config = dict(
    experts_per_token=8,
    router_score='sigmoid',
    normalize_top_k=True,
    balance_bias=True,
)
Below are experts of layer 2 (counted from 0) of a mixture-of-experts language model. Rows are named router (the router's row for the expert), gate (a neuron's input weights, with its number), up (a neuron's input weights, with its number), down (a neuron's output weights, with its number) and show model dimensions 64-127. Each number is 128 + 32 x the weight over its row's rms, rounded and kept within 0 to 255. Numbers have three digits each.
After each expert's rows: "comes after" lists some tokens at least twice as common just before its tokens as in all text; "mostly gets" lists some tokens that are sent to it at least half of the time. This comes from a sample of Wikipedia text that the model never trained on. Tokens count by the router's weight.

# expert 230
router:120084106147147133114095096145152149135151163147127183096212111125090140207192112137140151131089090102163136108145132148119093125155113181185154160187123139117101133131067087136170123122091142
gate0:124107120137190159156169067115204131144161170126161097157070143200094198131126137128163160115120164116147115109105097084099101077154093103128155178123071177185096115114141090104116125145102095
up0:141131187101113079159084146065121154095080093135125115127148152076139133131071183154066165078158185147164117146181099095157156136123116144138045182167086085092175128111147088179117122136137111
down0:151078122194095081108121091175192092106131169148126147136114121178117091156175138087182107168068145097175104166124097156163101124115149077155176125140140074161130171114116148076129135125110115
comes after: " |", "-", ",", ":", ".", " of"
mostly gets: " Ma", " Li", " Al", " De", " Mar", " Jo"

# expert 209
router:153092150142104097154099161136145133096119207105087165114133107107137079151182128130139116102105093022171174125151166143097102155110125202168099139111123204091123140162102111111145121123129119
gate0:179050134132069104061138117069130101104134157123136174109144112175143140107159091115082084145124082067084090102064154098123168139103109128139151137111138142140149158147197135129149171096084118
up0:096058148104110114147153135153153113061157157124102124142070099111114167100115167074097082176147072101082163098164120129175108106124132102143086114165114161100160110108088114157137172100187154
down0:122097158128154159128185120121128149089087114178081152145086140137104120180034057100115135147130150092138169115159068094074111159159101146128170078140137136117093117053122115060098058126160177
comes after: "-", ".", " |", ":", ",", " the"
mostly gets: " F", " W", " D", " Ch", " B", " Di"

# expert 182
router:148079143161082096153135144141123100075150175139147189079190110082141105161121088097171162171129116133186153097145082075125059131143149146109116141121157195127070144135102100134186123135139165
gate0:129149068152100080190128143105083163135130177131095134128131115148087076135057166102172100091173144165143154134086128129139108132155160096120161100122185131105093145149144081130147091089078147
up0:118119222061118121060129139115086131126084137119115130133160176134157119171144130186126134190123072111105165105115165152180160184101155121104124112128109121043104136143100118142123105094155121
down0:138133049160137161100129106137174132137142099153094127091093121104116142142160131103127117089087154136165102177127108118155102136109123149139102177104139104188109134138082154145138120145112100
comes after: ",", ".", " and", "ed", " of", "ing"
mostly gets: " which", " it", " his", " It", " that", " who"

# expert 71
router:183099200184086100054103082159177084127129173122093156125133134145146112143156122158145188199082114078171180117129080166089077136111116151134171132094124129120065159105147100122134199158103165
gate0:183119099160126080070159104140108122135127146090112151152175092119193151132153187107106123137150141132152204171101146109083175131131079117128148064167083130073109150171167103101185142123134130
up0:193101120107135116138151169179181150148158125141166187137150124123147158128178114087132125124163147109097120122153172105109204121130092132080152171187140167117200147117175113076084138160127153
down0:103122129130137122117055143114112101172094163095133169143078107129103120164100108163105170076121066128093080151111123145134056093135155162146118134052113056056148043156129167174127138055165087
comes after: " 19", " 18", "20", " (19", "–19", "–20"
mostly gets: "20", "50", "–20", "00", "80", "88"

# expert 198
router:136133117171129122152072131152118111133102154131068179079119087120134105219096090158107166139150122104099154138126124140151098187134113206155155126167196168101082114153114137109183094078139196
gate0:093111132098121178134123082125166081146155134129091147078158065146136094128181136100075093119095109071155085137151123136131122165143185131127127179139185127140076102178169151158169153165203147
up0:125129122142127138135115177116142134108157137161210117125124159137148048096118124128083121058164172129110179099107116168143142129103135077081164112100122125096146168110114142154116096144113113
down0:136092141071124130128143149151165104193169086105132148120127085170158146140195111113078145147100095083138085190150090143154111109159130158135146193134158120142096113144162122098151134128163171
comes after: ".", "\n", "-", " (", " \"", "=="
mostly gets: " C", " The", " S", " St", "The", " L"

# expert 244
router:142094120156108095141144119098177115161213176117113163094143131125136071137151178133125141090073133120163139136153071141132128204123106119125118158131131172141109153091138086185176157148136154
gate0:147107096152059132112101123159148136151155094078095051160093171145115135072164179073182139120127093095182150127103088183102146081150101156154116085117192137170146171117119094123103140141024073
up0:130095164085112135135166105135135112153130123092050179154098162193124126090089139120102134175139148115184094170135120146119154119091128099136152127218159175179107183142138132038094126169116079
down0:116177168156147161113114145144110110114087201187130136165129168114155135119121097134101102104142156189153150146153099063126116176073154122114142110138032160130121161205110096123137203071130126
comes after: " G", " co", " g", "co", " Co", "ro"
mostly gets: " Ru", " Gu", " California", " River", " Florida", " Street"

# expert 130
router:155086109172084161107134155158103108111127140142107152121134125067126108092114159088134147124075086113137175151132105148160141110162155110129137130135166144093071173103099083113163184120141171
gate0:169059116177096115124153130166118197110100071099168180122086128165107168103071067178137153075126141156122138107125167095174152087144076117183157151148174127132133133135051136118111167112140136
up0:088120052131173154134148142109138105158128122103164098162123150112126108056164100155087157174080162120043143112135154069164124179098151142136147123148086151079103160155146142145129138149110139
down0:129053168167096062085091111139168107103111131078101126144103034134134109119076102178136133144150109154118117122120164161147127147114052179156107151161156131093154141124163135105114119102104119
comes after: ".", ",", " it", " which", " It", " he"
mostly gets: " was", " is", " He", " he", " it", " were"

# expert 19
router:094143178174136155146095154148134132136105170098098157123148111140091067157107136135144122135125103066146178098113135146134112156112109183177178114106157127115066119078092048098162140141104137
gate0:123166187167158168100135148141092117157070124106113136139188159131141071038175151116153139114158102176165200106151148154135062084099098161099144156171108100136136106167133127099139145159177153
up0:092158141115088083154117217162138138143052102110113124097158152153128097082117129157096159114110153132165112140174135144133136148158120145138136129065130148125129106114092109087170158142106057
down0:116070089121127108121167129104111134091135161108134127109104123099169135136112153113116086123106165145147119137078104092124120104147167176136074091130187151130136131136117160073126135128080088
comes after: ".", "-", ":", " |", ",", " the"
mostly gets: " C", " E", " Al", " H", " Ca", " Pa"

# expert 74
router:089143155147118137103076155150131133128129172099091099117147086116106117179167138085164117106168143107224142103134161129131122125064127148125139118141168158137123163136052096144181190116155144
gate0:135121150124126165020054074119139114103162138140137133153141154152134124164140172082139102127184089116178100160173117149167135102137132110110142161085135134120130131101080109137103159156128163
up0:110137150156103126105070156098110180085107098151156205180161136137116121132126125067205168177094134099131148095164244106130113156141196126128123118130126111101147158139176119109145118124085087
down0:180194093159098104185134162155135075172115125151161109069122133088147142112183190129103149160087115133158097153168071100086101115169104126081087154136095091161136155126133099090168175180135094
comes after: " |", ".", "-", ",", ":", " of"
mostly gets: " E", " He", " A", " O", " Ro", " Re"

# expert 22
router:182097120185122117161150144121118112113106162118120127127178150105118090161125126107108168080123130104203132151143097105119071124125063176103157104142158145067096162143117105121176094110132143
gate0:126154085151108081163202143176063078127163148102122074093098221171072132178117176156110095069154154148110159111109146151150148161112144134178149090150142139133080053152122126102134104058116094
up0:185066104214183158149192142126111121159153120187102131137098150133144100138093122117134133120110142125133171123097142120140086099167122099175160144109120195149064128125135079123140164139197122
down0:107111110110140180086078134113189153081089154158091174105096079099148059108162059133155097179129106138175146144128165076111126107124122196126085136140120126132161133097091131100147167136125143
comes after: ".", "ed", "o", " based", "it", "ing"
mostly gets: " from", " He", " on", " No", " Th", " On"

# expert 82
router:139106117188139106126123165126149141134166201101108180098155103122100068172150171154132097173096094063158144097172131110148115185153090107159141181152168179115134177137130127106210197168090135
gate0:144141086138192161129175118117192169123100114095090137118159106153107126196127123142158183140102114092134147104150071128111112117107122070119110152169144109111108126112112140115108114123058098
up0:073138114155173168146143136135187152151161100104116079144159107146137118151174086141173144122124104093195106139130117107143097129140090130177111136151129157150101148099119140091180110078100125
down0:118176156080103171111135125110082102112082144075113162146078129052161146061169106097106130124175151171129165162134170170065155155109139178074201140116072059123096106147174106128194103130189132
comes after: " Bar", ",", " the", " of", "-", ":"
mostly gets: " I", " La", " V", " Ca", " Pa", " Ra"

# expert 170
router:122158163165149122123121107143129097091116214136123137108171136122117146235156109115126153161140183132116142178130117129122120133087126139158107089096172139116077125124065106146175174102101158
gate0:127074132114135116149133177132127179086132127146111151102166125099142131176166114104151231067087163107082120169189127140150158072049119108084136148141172122102110155160074152125155164070185153
up0:137094160114125102180139185151095095165146145090114080127130106185119110125151125133027108106062139104070134137089137162150149104144087089128138132127114097131122113075113156101137152115106134
down0:128152138119103141085102146141120134136133071166103134097167197091114179118076095119215115143136112129119112078162187083144103161098214121099134108120074187172111095136135136150099110168132132
comes after: " |", "-", ":", ",", " of", " the"
mostly gets: " S", " Ma", " P", " Ch", " Al", " K"

# expert 140
router:121125127145134101081078151159118119153133225088156128127135109104095089180166149130159101156118133125179146105182121199163142185109129144149145150125192151127089152139094089123186165122099141
gate0:123099154136146129102141081161137079157150073131101121130165126126119137140109173126221201155111097158123141146132107080114114155143103098140128185163105111182161147186159078112111157147141107
up0:193066114127220066145122138190162047139131152121121177079142131151085114128139132126123100080149102149069092119136142160111136088154132090117091125155161140153148124092103140153100138139192164
down0:105059092172147091130164146185078069188108163158132190106147099156111138147142161136175142133124172133128156125131090139135155095207152118119100143114117106147110117111163096158138094162120078
comes after: " |", " the", "-", ",", " of", ":"
mostly gets: " Ma", " co", " Li", " M", " La", " Ro"

# expert 84
router:121104143157089109152138124135215094108163153087111170067131136105119088149176180112134130150088117116142087140153114141144074152120119134114129137117203148134137160121116128172135148159112174
gate0:107153137137149128093112134099150122136143162113163170094133137140156141107092102123091115145111154103128101113169090143107061101129120120208101152149118127213150152165120086173062177128179173
up0:110113114100131095107147164128116101103132129147160144161151122100188143112147126149155124105159104145099112140156140138145071091092094130130075193120054160162118151095152134124110123178112151
down0:129168133080104121095106095078154120178086145121140181115154140134068193133091132130119173145099117056145026197122134135133146109125129070172140136132091130110113167145123096126177130162125126
comes after: " C", " c", "c", "C", " p", " P"
mostly gets: "ma", "lu", "ca", "pi", "ra", "fe"

# expert 156
router:142098110156124114101129129156164144056152191152128182085157147107140127157092138127122092164135092072173151127113092167144128175130100134154185133102208123135141123115140130130136162140046110
gate0:103125120084193122070114128128113095133142133115151119198131118159084160101128159141140128191162101063134050122121106091102122179119098107143101091108134104127169136089172094075124100177085078
up0:130114080095109076153143160142104206178133145121157103167082098123142136162147101135178107194114081077061107103146109120159080108124121164127103105183139091160057160127127106141103145156123117
down0:127066086159084112088105118140135113128114090168125143104193137123161096158107142097097085142136127120117095139117121108132138114098072123148159119103134110145125120124140141129119105145155108
comes after: "\n", "it", "t", " per", "gh", "vol"
mostly gets: "u", "ter", "la", "form", "ta", "=="

# expert 132
router:161143125125102067115118125098111105107185173122123184125124171115176132137209134182124147144163151070081173142155127101159123097084131181124120145105173130088108124110094096120174116122128207
gate0:113092207152087086128065136091128147163173141124103174131133164137154146158200154148126157083105195123202160169092127124109079048073193149133158056098123149136140130084135135147148149124098134
up0:146135085150124192140154154131160175138120124103124152131171127194171120153074134117133143075092139129104146109142184121124162172109138165176138183205083164127138094152098138139100155130083148
down0:091115181110140095125130185089107120104161116090108152114191119142123140134158088094167176153117166147130116181166155123210135129172155126199152104119099138090014114092141087153173150127140106
comes after: " ", " tr", " h", " (", "ro", " Ro"
mostly gets: "tch", "oc", " control", "itch", " wh", "now"

# expert 21
router:140063088162063121150137118122117071059115171131125140127151138094138130099113141126169170134105129035189161107150120124159120116151134108101107150131177103109127174107111087112134125164129182
gate0:175043105157176153142132135153105142127118130145142168164113164150080173165159205137186169122125100123159163083127066070134157106145133159105130109146151139102117156107124090133090123117144123
up0:157167110104116148108103135138153142144062124083099162141124121150184129115146153150149057122124081115170152093121136113148098089130153142119096031178107160091083167142116127073149115092125131
down0:154153149112153160086052133113106145120156126148098095093110135102101090092118139159104151160085138125112139098124166102135156159088108137196158189125153157172155079116129149168107143142070117
comes after: ",", "s", "ed", " he", " and", " that"
mostly gets: " was", " and", " which", " he", " it", " his"

# expert 25
router:141100111144068080076127115115141120082126141102146108139182112142157116160120166168114145108117140117101167153137110155153092082109141116124163111144109159114102197098067127157164118145135140
gate0:081128051070136145172135207112175099104113128171104093119140140177149116164074149187091129119096159151150107132108140068114103118118125126083187091165131124137083093129167121129162152109121097
up0:110185130139097140135136163158145166109122156103172160158077123147151134152178132150106126243108136137112120091147128111054149110105177095076125152141113159224131132086133075093188131100099085
down0:163119188130104074154162128114149144143067134163133145169156082078102130094169120079136133122178197147136099167101117147131120129097111120152108116054081153067138125116175114111107114083144164
comes after: " Ma", "ma", "ra", "a", "ha", " ma"
mostly gets: "ban", "house", "field", "town", " Town", "gan"